{
  "experts_per_token": 1,
  "activation": "squared_relu",
  "moe_layers": [0, 1, 2, 3, 4, 5, 6, 7, 8],
  "normalize_top_k": false,
  "batch_tokens": 131072,
  "train_tokens": 561800000,
  "steps": 4287,
  "dataset": "wikipedia_en"
}
Below are experts of layer 4 (counted from 0) of a mixture-of-experts language model. Rows are named router (the router's row for the expert), up (a neuron's input weights, with its number) and show model dimensions 0-191. Each number is 50 + 15 x the weight over its row's rms, rounded and kept within 0 to 99.
After each expert's rows: "mostly gets" lists some tokens that are sent to it at least half of the time. This comes from a sample of Wikipedia text that the model never trained on.

# expert 17
router:75 54 57 69 63 40 39 49 51 56 23 58 60 62 61 80 61 75 68 39 47 45 54 53 47 65 53 23 76 50 40 70 76 67 62 41 63 50 36 51 58 61 69 21 64 22 56 65 45 68 72 43 58 17 68 31 70 69 31 49 31 66 59 51 20 69 70 67 52 71 66 33 61 35 46 52 42 63 71 52 55 24 67 63 62 32 58 53 25 47 65 36 61 56 15 40 60 28 75 61 63 57 32 34 51 51 66 59 57 63 43 44 36 48 44 34 40 44 61 48 76 67 34 55 35 67 35 36 57 37 45 68 56 73 74 51 48 59 40 59 27 67 55 26 55 41 21 44 59 70 59 53 37 32 54 71 36 35 48 59 67 83 30 44 55 42 44 23 36 62 58 69 50 68 21 61 30 38 42 45 57 67 58 71 45 42 33 53 75 49 51 51
up0:73 32 57 64 43 63 68 52 53 63 33 38 53 68 60 45 44 33 55 29 61 29 45 71 41 40 71 65 47 50 41 73 43 49 09 40 65 42 52 48 35 44 33 23 37 52 57 42 55 39 77 56 47 44 63 38 79 41 60 41 62 81 74 53 53 72 09 49 40 32 61 78 54 51 40 35 57 62 30 52 36 56 32 32 23 39 51 44 63 56 65 23 39 17 69 38 47 80 49 38 74 54 30 33 50 69 42 54 55 70 32 47 66 49 72 21 52 56 42 29 57 50 65 58 63 71 64 64 11 61 45 39 56 57 42 34 53 34 51 41 34 53 34 61 63 61 48 65 56 38 74 28 62 89 43 54 57 60 28 35 51 48 81 27 53 71 81 36 60 50 29 48 41 50 43 64 49 48 47 34 48 50 32 65 37 41 61 36 43 62 61 39
up1:63 26 50 48 64 50 57 48 54 43 45 70 39 52 64 52 50 38 51 50 38 39 39 61 26 40 42 38 73 67 94 43 59 42 39 38 49 53 46 60 39 72 20 50 63 43 19 50 42 69 60 47 48 39 69 42 29 88 21 67 51 73 35 37 38 40 70 35 51 35 61 47 62 29 44 53 22 39 43 30 62 55 46 49 63 39 72 36 60 46 43 65 44 69 54 65 63 65 49 22 42 57 74 45 67 64 26 42 80 36 41 51 51 82 47 47 74 63 69 82 43 55 88 64 99 37 27 81 66 40 49 57 66 70 49 32 68 48 36 54 65 42 52 30 64 47 56 40 51 50 47 49 63 53 71 66 37 53 66 45 40 76 46 32 30 38 44 56 48 37 55 65 36 52 50 45 46 61 67 40 60 54 60 39 38 54 53 34 20 21 33 62
mostly gets: " United", " York", " England", " French", "ina", " London"

# expert 19
router:78 35 62 40 45 32 08 60 59 19 44 52 66 38 52 57 75 59 55 54 52 40 72 91 64 58 23 37 41 50 44 89 93 24 65 30 64 44 51 61 48 36 40 32 40 61 39 55 77 56 46 46 66 48 65 29 63 54 53 54 30 64 58 64 41 56 62 57 27 47 52 50 59 33 61 45 51 42 63 60 57 52 71 37 74 47 53 52 40 44 45 35 66 72 66 56 56 41 23 46 30 50 47 34 42 62 42 60 29 35 39 28 50 34 52 51 29 41 57 35 45 76 60 58 44 99 43 38 34 58 37 67 40 61 67 67 94 38 57 39 67 58 32 45 71 48 41 54 45 64 39 58 52 43 30 38 55 52 32 62 60 77 27 49 57 39 37 47 39 77 59 62 56 64 44 42 41 50 68 23 44 69 39 51 55 64 20 50 54 54 27 47
up5:40 59 40 30 60 45 53 45 53 49 23 68 46 47 25 77 52 48 53 41 68 41 13 31 30 74 24 83 55 58 29 50 45 37 65 54 60 27 42 59 60 39 64 38 35 54 83 48 41 31 15 51 51 33 40 41 80 71 64 67 59 68 52 28 55 76 45 64 52 53 28 48 31 79 57 65 74 42 43 48 61 46 37 70 65 38 77 22 54 60 63 24 27 23 29 69 62 12 53 36 34 65 61 46 63 35 65 45 52 65 34 35 32 43 50 34 36 42 43 44 44 49 66 62 55 59 52 29 32 65 54 28 36 46 58 52 61 31 53 42 48 52 55 56 60 49 59 51 60 44 56 38 59 59 76 60 36 33 46 75 59 52 69 72 45 50 45 15 58 69 53 57 81 31 34 54 38 52 39 61 21 44 46 32 37 57 28 48 56 35 55 52
up6:70 57 63 35 79 26 72 37 61 27 01 50 23 59 47 54 35 65 38 50 46 60 61 43 41 44 59 39 52 41 74 69 05 53 34 41 49 40 74 40 57 36 39 62 47 58 39 64 52 44 51 82 56 38 48 55 47 37 48 67 48 40 48 56 36 54 44 37 56 64 00 57 37 31 68 62 45 31 35 18 31 46 57 49 65 59 60 34 47 91 64 56 29 35 00 48 48 45 65 49 43 70 48 47 61 66 57 60 29 61 45 41 33 48 62 72 62 47 50 67 70 55 69 51 54 45 65 30 49 57 35 02 59 36 36 67 37 51 41 36 56 47 61 28 57 38 57 49 38 54 59 44 47 35 57 52 47 38 55 69 54 52 46 58 49 56 54 55 84 61 40 41 48 53 31 44 62 61 54 32 44 79 23 47 36 60 38 53 45 54 58 63
mostly gets: "|", " where", " Gar", " Ne", " is", " South"

# expert 23
router:79 48 83 67 44 35 38 47 71 15 39 48 85 47 27 79 59 73 20 47 37 34 68 43 45 71 65 24 46 62 26 69 47 59 70 60 68 70 38 29 53 64 65 54 51 49 53 64 70 46 64 28 63 45 67 32 55 59 50 44 47 66 51 38 44 41 67 73 43 62 65 39 49 28 72 54 47 66 70 61 53 58 45 57 62 52 72 57 34 19 76 56 51 69 72 59 77 22 33 56 57 41 41 35 43 70 59 57 28 66 27 32 50 41 53 37 38 37 75 27 74 64 53 59 37 69 52 27 68 69 20 64 34 60 72 54 51 50 71 53 50 55 71 31 79 43 51 60 38 63 32 58 52 40 38 25 56 47 55 62 57 49 40 44 61 69 61 48 38 51 57 71 48 50 58 58 37 55 65 44 22 50 53 62 59 36 31 57 49 70 27 42
up0:36 56 39 60 66 56 42 34 59 43 30 74 57 42 78 51 37 39 46 59 60 35 44 93 38 76 36 59 47 30 55 41 60 45 59 51 41 42 62 46 42 44 38 30 33 56 81 61 87 73 12 49 53 57 56 47 58 55 58 49 66 60 53 88 63 57 44 51 70 36 67 39 73 37 67 68 55 59 43 38 47 45 57 32 52 52 41 34 50 50 61 48 26 00 39 58 34 52 62 57 54 71 66 38 43 64 39 58 28 42 43 39 53 49 59 59 48 65 46 76 45 57 44 66 45 56 66 48 55 41 52 49 63 39 65 25 69 57 42 22 70 11 53 56 59 39 64 15 17 82 43 53 58 59 46 77 57 27 67 56 48 25 48 11 51 57 72 50 77 55 28 42 52 48 57 39 51 64 59 64 32 58 50 57 54 69 75 51 71 50 57 49
up1:26 44 37 73 49 45 36 49 59 61 60 67 15 46 55 53 46 79 68 35 44 63 42 48 58 25 50 35 24 57 53 50 60 73 37 39 27 30 40 54 52 20 43 46 40 55 41 57 58 69 54 47 71 54 45 96 85 52 80 61 62 33 47 35 53 64 56 39 46 58 54 38 34 52 46 48 59 23 21 19 74 61 39 64 37 24 21 49 44 41 22 30 61 54 77 67 52 47 30 33 63 36 57 64 47 50 45 56 34 53 64 36 50 43 47 40 36 65 55 52 36 31 59 56 33 53 45 53 27 34 81 65 39 51 66 53 24 50 26 65 48 50 64 21 44 51 58 36 64 79 70 55 51 51 56 37 74 45 27 74 31 50 35 51 38 56 32 48 56 11 49 60 73 35 48 36 42 47 51 68 72 54 40 57 47 58 39 53 37 35 34 19
mostly gets: " sett", "    ", " n", " br", " every", "@"

# expert 11
router:81 49 82 65 45 34 40 48 78 14 40 46 84 48 32 77 65 73 23 36 34 31 68 48 47 67 63 22 49 61 25 70 44 55 67 66 66 77 35 34 51 62 70 55 53 45 61 60 61 39 64 29 68 46 70 31 57 57 48 44 45 64 55 37 38 42 67 72 43 61 69 39 55 30 70 56 49 64 69 62 56 51 47 54 60 52 73 51 33 24 72 60 50 66 72 55 74 22 27 62 60 40 46 38 47 73 59 53 29 66 30 33 44 34 44 38 36 35 74 27 74 62 52 55 38 69 59 25 70 69 21 64 37 53 68 54 52 48 63 57 50 58 71 36 78 44 46 60 38 64 30 56 57 34 35 29 50 50 51 63 59 58 37 45 62 66 66 44 39 48 59 70 56 52 57 62 35 53 66 49 18 48 48 61 56 34 34 53 50 70 29 50
up0:49 45 61 35 34 49 33 33 40 54 58 63 15 47 56 29 81 33 80 41 61 53 56 45 33 49 75 44 71 28 70 30 37 67 27 44 70 75 48 48 46 66 31 68 28 71 77 58 46 58 46 42 29 33 54 32 41 46 42 47 58 69 51 86 41 64 58 48 55 25 70 49 56 80 28 54 60 66 71 49 59 74 46 42 47 60 35 56 53 54 36 56 25 60 28 38 56 34 59 27 38 67 63 68 36 37 40 79 73 51 56 74 44 53 58 33 70 32 47 44 35 42 58 83 40 82 42 55 28 38 66 54 33 52 29 33 39 43 40 45 50 16 34 58 79 48 26 71 39 44 52 43 31 53 58 57 58 60 49 42 62 53 61 18 57 33 36 61 43 48 51 49 67 50 33 36 72 65 55 52 44 67 21 27 50 34 42 43 37 67 53 67
up1:52 70 18 40 63 61 47 49 66 35 11 27 37 41 43 41 36 46 39 66 28 54 61 58 42 39 60 54 35 46 76 38 49 38 21 36 44 52 45 55 44 27 60 38 55 44 44 25 47 55 54 37 61 51 52 46 47 60 57 60 21 07 44 10 37 45 56 52 57 29 33 52 66 54 51 19 32 58 30 66 62 34 47 24 74 54 25 55 42 41 55 54 78 63 31 59 27 55 37 50 49 36 54 47 32 40 34 31 62 30 68 63 54 55 41 76 82 71 33 53 31 38 35 62 40 52 70 58 28 36 33 44 65 49 28 18 49 47 64 72 61 53 31 45 49 54 28 42 29 59 77 47 61 41 64 39 48 23 48 34 63 50 34 44 34 41 60 58 61 48 69 44 43 61 58 61 45 49 52 29 60 81 63 53 64 78 65 40 80 54 66 30
mostly gets: " Richard", " performan", " Robert", " David", " phot", " poss"

# expert 10
router:41 39 51 56 29 24 64 72 64 35 43 48 45 56 29 52 76 38 40 65 43 58 52 42 40 34 51 22 47 43 67 63 51 29 53 55 55 73 58 41 65 60 63 56 14 60 59 67 42 72 66 47 62 62 65 48 63 43 31 59 44 72 38 65 60 35 57 53 37 70 81 73 56 51 37 35 81 67 40 28 31 66 63 43 65 30 46 60 55 58 44 38 75 59 56 58 48 38 38 52 61 40 53 46 20 48 42 36 77 74 43 53 92 41 57 42 33 44 51 49 69 35 45 76 61 06 67 48 65 63 54 33 52 57 57 31 52 82 77 39 84 64 49 66 55 43 60 50 38 65 30 28 69 28 42 61 24 68 54 52 52 22 49 52 57 60 68 56 48 49 42 44 69 54 81 59 25 31 30 39 52 60 66 44 47 32 60 77 39 54 52 28
up0:42 27 46 24 50 40 71 53 61 45 56 54 69 21 52 45 56 88 30 55 75 55 22 52 48 49 19 81 45 54 33 23 19 77 39 48 46 47 42 63 40 41 20 34 19 23 48 79 52 70 48 56 47 63 52 94 36 25 40 29 67 24 44 49 59 68 40 63 34 64 66 67 56 64 56 71 42 39 41 48 25 75 59 40 58 59 72 35 79 63 62 38 63 39 42 38 50 54 66 62 43 62 73 41 49 64 34 35 59 43 44 54 51 29 61 33 36 50 41 50 41 53 63 45 09 52 45 50 67 59 72 57 51 48 46 60 51 38 48 42 22 60 44 40 74 55 27 50 60 62 51 56 60 61 41 56 44 77 41 31 66 62 66 63 64 56 30 57 47 49 47 54 20 16 44 41 26 66 48 39 61 55 55 44 48 46 34 59 50 52 35 42
up1:43 68 45 67 45 23 57 50 25 33 57 47 58 32 56 23 40 61 45 35 51 35 55 44 43 67 55 61 46 72 49 30 52 68 43 35 53 77 62 68 67 36 56 51 52 53 52 53 45 55 61 36 61 31 72 47 55 68 38 59 60 60 45 46 45 39 57 60 72 53 43 61 45 54 50 36 57 49 07 61 58 30 13 38 48 44 74 69 57 35 39 32 36 48 44 51 37 84 62 32 62 42 83 52 76 48 34 36 55 48 68 51 59 56 50 59 32 68 55 53 48 48 53 61 52 39 13 45 44 64 42 72 88 51 51 69 48 58 61 22 45 24 52 57 61 51 68 17 37 41 56 60 39 37 33 51 59 64 78 36 79 37 58 65 32 48 32 29 20 72 48 50 55 31 50 63 49 27 72 80 55 49 30 21 50 64 35 71 75 29 81 62
mostly gets: " Re", " Pre", " Wh", " Pro", "--", "\\"

# expert 13
router:58 49 70 53 30 54 73 21 62 36 62 63 49 70 40 77 55 59 35 32 52 37 52 28 35 54 66 38 29 37 42 44 55 73 32 74 47 79 56 21 31 59 68 59 64 51 53 66 50 25 47 38 76 67 51 37 31 65 29 39 77 51 47 48 46 58 54 57 39 50 51 28 62 65 78 65 33 50 61 35 63 54 50 20 54 11 75 69 65 43 54 56 49 67 45 42 68 21 56 37 64 49 48 46 31 52 60 57 62 63 40 47 50 38 29 22 64 41 60 54 67 27 62 63 53 35 53 61 53 45 30 63 35 67 63 61 27 34 53 49 62 71 43 26 65 56 47 51 30 80 35 27 43 22 38 62 53 34 76 61 52 19 37 60 61 43 51 61 37 42 71 69 36 58 49 46 77 34 55 59 38 69 42 74 18 38 49 45 52 75 74 53
up5:74 54 34 57 65 49 11 63 52 66 65 59 60 39 45 32 27 62 43 47 67 45 55 47 48 35 35 41 20 47 51 43 63 56 39 57 42 37 46 95 48 62 68 74 47 49 61 51 63 50 25 95 55 61 42 23 20 65 83 45 65 34 07 18 66 37 62 60 37 59 27 24 67 47 51 44 67 40 57 45 52 42 84 56 61 54 44 21 28 56 43 40 59 46 57 53 70 37 35 64 43 84 43 64 54 40 51 38 45 73 52 39 51 39 35 52 46 54 48 46 83 53 19 39 44 25 43 59 65 45 42 45 43 58 27 45 42 73 47 41 70 61 40 51 50 70 47 51 33 54 35 41 63 42 50 42 36 29 24 60 73 53 41 43 46 23 65 59 41 28 33 55 53 72 55 48 58 78 50 45 57 55 52 61 79 57 47 64 53 54 54 65
up6:50 47 19 44 42 70 52 31 44 62 69 42 50 25 61 51 52 54 41 54 50 65 40 30 38 65 49 53 45 32 49 59 32 54 22 54 45 46 67 55 33 41 41 52 70 27 36 59 69 52 63 44 53 50 41 46 85 64 48 44 49 48 38 35 54 49 32 42 58 27 58 46 20 00 56 38 67 52 52 40 30 46 48 28 59 49 30 46 56 71 31 58 48 00 28 60 60 44 53 37 64 52 42 64 61 36 45 51 52 65 30 36 62 39 43 44 64 46 47 43 19 78 60 57 63 41 41 41 54 51 35 43 71 54 36 46 58 28 73 66 56 65 68 73 86 56 58 77 51 64 55 51 38 93 67 50 53 62 54 68 31 42 42 52 56 31 43 47 56 55 64 76 58 46 42 27 46 45 23 78 45 46 31 03 52 45 28 36 47 36 47 34
mostly gets: " —;", "|---|---|---|---|", "%;", "|---|", ";", " |"

# expert 29
router:79 45 81 68 49 31 35 54 75 19 38 46 84 51 28 76 59 75 21 37 37 33 70 47 45 69 59 20 47 65 23 67 50 55 68 64 68 72 39 35 52 63 63 55 57 52 51 61 67 34 62 34 62 38 65 28 54 61 47 42 47 66 55 40 33 46 68 69 42 70 67 42 55 30 75 52 46 65 73 62 54 50 43 57 65 52 73 57 31 21 69 72 53 69 63 55 76 26 33 67 61 41 46 37 43 71 57 55 33 69 28 25 48 45 51 30 35 36 76 26 73 66 52 57 38 71 49 28 69 64 20 62 34 58 69 60 53 49 64 55 48 45 68 31 79 44 48 56 39 64 33 61 50 40 33 35 54 52 57 62 55 51 41 41 68 66 65 45 34 48 63 68 48 52 60 59 41 52 67 44 28 54 47 62 60 35 29 56 53 71 26 48
up0:50 80 33 68 39 58 31 66 58 98 43 54 46 44 30 48 59 62 53 43 49 36 25 39 53 44 42 56 60 42 50 68 47 40 54 39 39 22 29 72 45 50 32 63 41 19 54 61 34 49 60 43 46 79 63 38 43 16 74 48 61 27 43 59 81 33 48 30 58 43 31 49 40 39 76 63 60 59 52 83 45 60 40 47 45 53 48 28 76 81 41 55 65 39 34 51 61 40 58 51 59 58 40 63 57 27 60 39 33 31 92 41 68 52 69 70 42 42 54 50 41 61 73 32 51 53 67 25 58 27 51 61 57 58 57 47 45 54 68 31 44 71 45 65 57 56 42 44 55 52 50 61 45 66 71 72 63 43 46 24 45 44 75 60 39 08 54 52 63 56 44 81 62 45 49 48 30 58 68 34 84 54 39 34 17 40 54 45 39 34 64 59
up1:33 55 34 51 36 48 43 57 63 35 45 33 13 55 42 39 46 68 26 66 37 28 38 54 23 53 46 49 51 39 41 66 19 31 67 55 49 37 54 43 68 36 13 32 62 54 51 74 55 66 46 53 20 61 57 51 64 53 56 23 43 60 47 86 61 26 53 74 51 48 63 17 56 62 67 25 49 52 42 47 52 75 33 54 55 59 41 52 52 58 56 54 77 27 47 44 46 72 70 56 65 44 62 47 70 49 47 57 54 29 38 55 37 74 44 40 71 51 30 68 56 75 85 49 51 46 65 56 58 33 88 50 64 48 61 23 58 35 68 40 57 38 40 66 32 57 33 43 48 11 42 47 45 60 85 58 72 44 33 65 45 52 63 36 40 51 40 32 40 35 36 70 49 48 82 48 47 42 34 83 40 45 45 20 61 48 76 55 58 44 50 68
mostly gets: " JPL", " particip", "*", "son", "ا", "‡"

# expert 4
router:71 44 59 68 78 50 43 36 70 43 44 61 73 52 33 81 35 55 28 56 38 33 52 33 51 80 30 45 60 38 31 73 23 50 51 59 62 44 36 50 59 62 55 51 54 70 51 41 64 40 51 52 68 47 59 25 42 56 58 35 40 27 57 20 40 40 50 70 44 61 57 53 54 34 87 55 68 44 63 46 31 51 44 34 49 84 57 75 32 39 39 61 59 71 36 43 70 36 32 65 43 64 34 49 40 75 52 61 30 45 41 46 46 27 31 35 59 60 71 29 60 32 67 30 52 31 44 47 62 61 48 52 33 72 73 47 29 60 64 66 57 32 65 37 71 40 61 23 43 58 18 41 72 38 49 48 33 64 90 57 60 44 49 29 43 61 46 25 07 42 53 63 37 50 43 50 54 30 81 38 30 62 45 49 62 64 53 54 73 48 29 49
up0:32 49 57 58 44 47 42 31 51 75 43 64 40 49 62 52 36 52 44 57 58 53 38 29 36 50 60 57 58 46 18 56 56 63 50 74 69 85 35 34 43 00 58 61 56 39 46 44 29 46 40 55 46 51 32 59 22 67 69 46 41 53 07 67 55 68 29 03 79 18 62 56 62 46 40 47 30 26 50 47 61 73 70 31 68 51 41 53 91 34 31 45 64 23 57 57 40 55 69 50 63 74 54 49 66 54 45 49 49 54 33 59 76 38 66 36 47 54 55 43 60 31 50 27 45 44 42 51 45 67 38 49 41 60 55 47 78 63 23 62 24 49 48 49 55 40 56 30 68 50 52 42 35 49 42 45 48 48 50 55 50 64 41 27 36 44 39 31 50 33 67 56 46 57 51 41 49 45 47 23 44 68 45 81 68 63 48 50 39 60 42 63
up1:40 29 56 39 47 56 63 35 50 99 72 55 55 56 83 63 50 56 31 17 59 45 60 29 77 57 63 43 53 49 31 52 63 57 61 68 62 34 48 26 75 70 61 62 58 28 67 55 56 59 54 60 73 58 44 50 51 64 63 43 62 39 72 72 30 66 58 45 47 25 48 48 74 52 58 77 40 40 50 62 55 76 45 38 29 37 67 50 58 64 47 44 48 57 78 61 56 44 66 57 36 88 45 48 49 27 63 55 40 64 45 34 56 52 26 35 42 66 34 63 71 46 28 54 49 59 25 40 72 44 82 51 58 53 70 73 37 43 51 50 65 41 62 68 43 41 63 55 43 43 37 26 72 61 63 24 33 36 41 53 51 45 36 73 59 33 49 62 63 45 63 32 39 54 40 71 54 27 57 36 44 15 49 69 52 45 04 70 70 49 61 63
mostly gets: "  ", " +", " −", "±", " UTC", " sil"

# expert 22
router:54 37 39 73 50 33 43 54 69 39 35 45 56 32 43 10 62 59 36 59 30 53 35 40 54 28 60 35 46 55 42 52 72 58 20 70 53 55 46 29 67 48 62 68 80 44 55 48 62 63 52 59 21 63 54 55 55 80 50 30 53 73 53 39 53 74 47 68 45 42 55 57 36 42 50 62 37 24 63 28 64 22 61 59 74 28 41 38 41 39 66 29 92 56 48 74 57 23 38 69 31 70 45 41 26 53 40 50 65 61 42 28 75 49 27 50 42 46 60 50 59 59 66 62 39 73 31 36 57 50 32 62 52 58 50 90 59 27 53 47 44 40 45 29 48 36 61 55 29 67 60 59 83 54 41 68 42 67 59 35 70 26 35 36 60 60 77 85 47 64 40 56 36 41 62 49 69 43 42 49 46 24 49 61 34 42 44 46 51 57 78 27
up0:51 67 46 45 48 52 49 40 46 22 61 77 57 49 17 42 59 06 59 65 24 58 70 54 28 33 66 53 69 24 48 53 61 57 29 58 43 49 28 54 45 13 41 56 37 18 53 58 75 67 53 61 69 63 48 54 71 64 35 84 42 70 41 43 61 72 56 59 45 47 49 28 08 52 73 80 44 54 61 41 65 43 73 67 54 47 57 62 33 92 35 44 43 76 68 49 43 38 32 46 62 51 67 65 52 69 57 27 57 62 51 18 60 57 50 58 60 73 40 59 56 51 33 32 52 15 62 57 53 43 57 23 63 64 48 64 49 65 58 29 36 53 56 56 48 39 55 52 40 53 63 68 27 50 31 63 59 53 62 68 43 72 54 53 52 26 39 45 54 50 43 32 39 53 44 74 42 13 30 40 55 52 32 51 66 54 41 53 39 63 50 37
up1:33 60 41 55 30 47 40 59 31 46 49 78 43 42 19 53 62 35 47 15 39 30 43 81 67 37 42 36 76 37 53 51 29 70 67 54 62 08 33 50 28 41 26 44 52 26 38 86 51 65 57 83 54 60 46 48 44 63 65 70 35 47 36 61 27 49 37 61 42 29 48 34 15 28 65 47 57 41 42 59 44 51 39 66 73 54 38 57 49 64 59 79 57 21 58 52 54 81 34 65 09 59 46 50 39 25 72 27 45 38 52 50 39 53 66 58 27 42 42 46 45 64 73 46 33 67 55 59 49 61 73 51 61 66 30 65 53 48 28 27 63 46 58 39 35 49 32 51 43 47 49 40 44 40 37 83 40 42 33 61 69 55 27 43 62 48 73 63 64 37 56 34 38 51 43 63 60 41 71 50 63 49 71 40 57 36 38 59 32 66 57 55
mostly gets: " An", " Mar", " New", " And", " Is", " As"

# expert 20
router:79 42 82 64 48 31 32 46 74 15 40 50 81 48 28 78 59 75 21 35 33 34 68 48 47 68 57 27 50 63 23 64 52 56 69 61 66 76 39 36 53 65 60 53 60 48 57 59 69 40 66 28 65 51 67 34 51 62 53 40 43 66 51 39 46 38 65 69 48 62 68 40 60 26 74 57 51 65 70 59 55 55 42 57 59 50 68 57 32 23 76 61 53 69 71 57 75 23 34 59 57 44 42 28 42 70 55 53 33 65 26 32 43 47 50 42 36 32 73 29 75 64 50 59 35 70 57 30 70 69 20 64 35 57 72 57 49 46 74 53 47 59 69 29 78 42 53 66 39 65 33 69 48 34 29 32 58 55 52 62 60 43 37 45 63 64 65 43 37 43 56 69 51 51 58 56 36 51 62 44 23 50 51 62 55 36 31 53 44 71 27 40
up0:55 52 38 29 72 56 46 36 60 73 48 25 51 17 67 44 74 37 40 52 32 55 44 63 49 29 61 65 82 52 73 61 55 26 41 51 54 47 57 34 55 48 29 26 57 55 64 65 41 78 52 46 27 68 38 50 68 29 48 55 25 42 54 39 73 35 30 53 69 76 48 82 45 54 46 49 41 51 30 67 73 52 46 74 74 60 63 22 62 67 38 43 44 43 27 48 34 52 59 43 55 31 60 48 78 47 70 65 26 37 60 39 55 42 47 50 62 59 44 23 35 60 20 48 42 50 44 45 49 55 36 42 63 47 44 78 61 39 30 84 49 74 51 52 22 58 38 51 27 50 30 43 66 28 40 31 69 42 59 39 57 37 53 52 20 15 61 30 62 58 42 47 44 27 63 74 27 70 55 30 60 36 30 41 47 63 47 23 44 59 48 28
up1:68 60 25 51 84 20 36 34 44 78 39 66 52 51 40 30 46 65 54 73 83 73 62 66 40 60 72 50 31 41 64 40 47 35 36 71 49 73 31 55 36 54 17 58 40 71 61 22 41 23 34 68 60 52 80 50 51 70 66 39 64 37 43 77 28 51 33 52 26 54 45 51 56 25 48 61 41 38 51 51 58 51 49 55 56 46 53 47 31 52 46 41 46 04 52 17 47 55 55 47 40 70 57 67 45 62 52 33 42 35 76 71 42 47 57 36 43 55 52 41 35 39 50 58 51 36 70 41 30 43 78 30 51 34 50 71 50 50 29 75 24 47 47 53 30 78 28 53 65 55 66 48 42 44 23 46 47 56 57 71 52 34 55 43 59 48 61 39 46 59 60 95 48 65 47 46 48 32 43 42 47 19 48 49 35 63 48 44 35 42 75 77
mostly gets: "\".", ".\"", ").", "“", "."

# expert 27
router:80 47 84 67 48 29 39 43 72 16 39 46 84 47 28 79 57 73 21 41 35 33 68 45 44 68 66 26 49 67 25 70 48 62 72 64 68 72 35 32 57 65 66 53 58 46 49 57 67 41 68 33 66 45 68 30 51 57 49 45 42 67 54 39 43 40 63 70 44 61 65 39 54 27 75 55 47 67 75 57 52 52 44 57 60 55 65 56 28 22 71 61 55 70 72 56 76 20 34 54 55 39 44 35 49 71 60 56 30 65 29 32 50 44 48 35 37 35 74 27 75 64 49 56 37 71 56 24 70 66 21 63 37 56 73 62 54 46 70 53 51 51 65 34 78 41 57 60 38 66 33 58 55 36 35 32 56 50 53 62 61 49 38 41 63 68 67 44 35 48 57 72 45 52 57 56 37 53 65 47 22 52 49 57 59 37 31 51 49 68 26 45
up0:61 59 61 54 62 34 33 58 68 49 67 42 39 60 67 41 52 28 44 47 41 51 62 57 35 46 38 55 25 25 99 27 32 52 38 61 50 45 46 68 79 62 66 56 67 57 84 51 21 38 57 51 46 38 58 94 45 33 50 70 71 61 21 57 28 49 71 76 43 57 69 56 45 74 49 40 47 50 24 68 23 37 82 25 64 40 51 41 58 55 61 49 72 34 43 61 47 37 68 42 46 56 24 63 85 23 37 67 31 40 43 79 49 25 59 48 40 42 43 63 71 59 33 46 83 52 50 42 55 58 78 56 60 61 75 57 69 54 30 45 22 59 58 51 43 45 73 43 60 35 55 44 65 50 36 71 62 47 35 48 43 52 73 46 59 44 66 42 61 55 39 50 70 49 54 43 53 58 48 35 34 33 58 49 80 61 53 38 62 37 57 47
up1:52 78 67 48 69 44 39 70 23 48 72 47 40 36 80 61 21 65 43 39 46 41 26 68 72 53 51 50 59 67 58 52 34 50 45 56 47 61 39 56 83 24 57 73 28 60 58 39 37 40 54 36 35 43 27 55 68 40 66 60 29 64 65 35 43 59 41 48 56 45 63 63 54 69 30 63 32 49 45 46 64 73 65 26 47 47 75 36 39 38 15 34 48 32 76 38 32 60 61 50 46 31 37 48 75 50 27 37 44 34 07 57 47 77 45 41 42 52 61 63 39 50 48 11 49 45 36 41 31 32 41 36 89 36 45 51 47 41 33 60 65 47 61 65 47 45 47 45 29 53 49 67 90 71 54 54 64 79 35 67 60 46 40 42 32 38 44 55 52 55 57 44 26 44 22 62 43 51 27 53 66 54 65 71 43 62 55 69 62 69 45 34
mostly gets: " voc", " This", " import", " similar", "ivil", " book"

# expert 14
router:81 49 84 64 45 36 37 47 71 16 38 50 82 49 30 77 55 73 22 42 39 33 66 45 49 71 65 20 51 63 25 70 47 53 70 60 69 73 37 32 51 64 66 50 59 44 53 54 68 40 67 24 60 52 65 29 52 66 44 47 38 60 56 36 36 47 61 68 47 63 64 39 55 30 74 52 44 64 72 62 49 50 42 54 58 50 74 55 32 20 72 61 55 70 69 56 80 24 32 59 57 41 42 39 46 73 57 56 31 63 28 30 45 40 48 36 38 36 75 26 74 63 53 55 37 71 61 28 69 61 18 62 41 48 71 59 52 46 73 56 49 50 71 35 79 41 52 54 33 66 34 61 53 37 34 31 57 52 52 62 61 47 41 43 65 69 67 45 37 41 63 72 48 49 58 60 35 55 65 47 25 54 46 60 58 34 32 52 51 72 25 49
up0:55 62 43 39 84 44 70 55 61 50 62 37 49 66 73 56 61 18 35 42 73 42 68 37 48 65 62 36 58 47 50 34 19 66 53 69 39 32 44 42 74 53 61 57 36 43 57 59 37 38 30 46 27 56 28 49 43 67 57 46 48 46 45 66 77 68 57 28 43 56 30 39 35 73 25 29 38 34 25 54 43 66 65 51 60 56 31 31 50 80 48 27 48 51 64 49 49 41 44 32 47 24 39 42 51 50 27 40 51 59 71 53 37 28 45 57 27 41 23 42 32 46 93 35 43 29 62 61 55 50 51 64 40 37 37 50 39 77 42 53 59 37 32 65 05 52 71 79 67 65 41 50 75 78 66 54 47 65 63 60 54 69 40 60 46 58 33 82 76 53 44 73 33 40 71 41 46 41 28 54 45 69 42 47 60 41 55 51 70 44 28 66
up1:50 67 37 24 49 59 46 57 43 50 16 78 59 45 95 17 33 21 71 58 54 34 48 63 63 18 45 34 78 61 45 67 47 34 57 48 55 63 46 72 50 41 43 45 55 37 54 33 66 53 36 62 33 66 57 30 41 32 33 82 68 43 45 44 58 48 58 33 62 29 66 40 43 44 51 62 49 46 43 41 37 64 43 60 53 67 41 33 41 45 46 56 47 15 55 62 48 54 90 68 36 53 59 41 42 40 62 46 43 35 51 38 53 63 84 52 49 56 58 29 38 47 52 69 69 43 18 42 42 47 58 58 43 35 41 15 71 54 44 49 31 28 35 40 66 43 32 87 55 34 68 28 64 65 42 40 37 34 22 41 46 40 65 57 44 32 38 70 61 51 44 44 28 20 32 76 61 34 31 38 46 58 55 50 79 66 67 58 58 61 65 47
mostly gets: " However", " father", " be", " invest", " been", " such"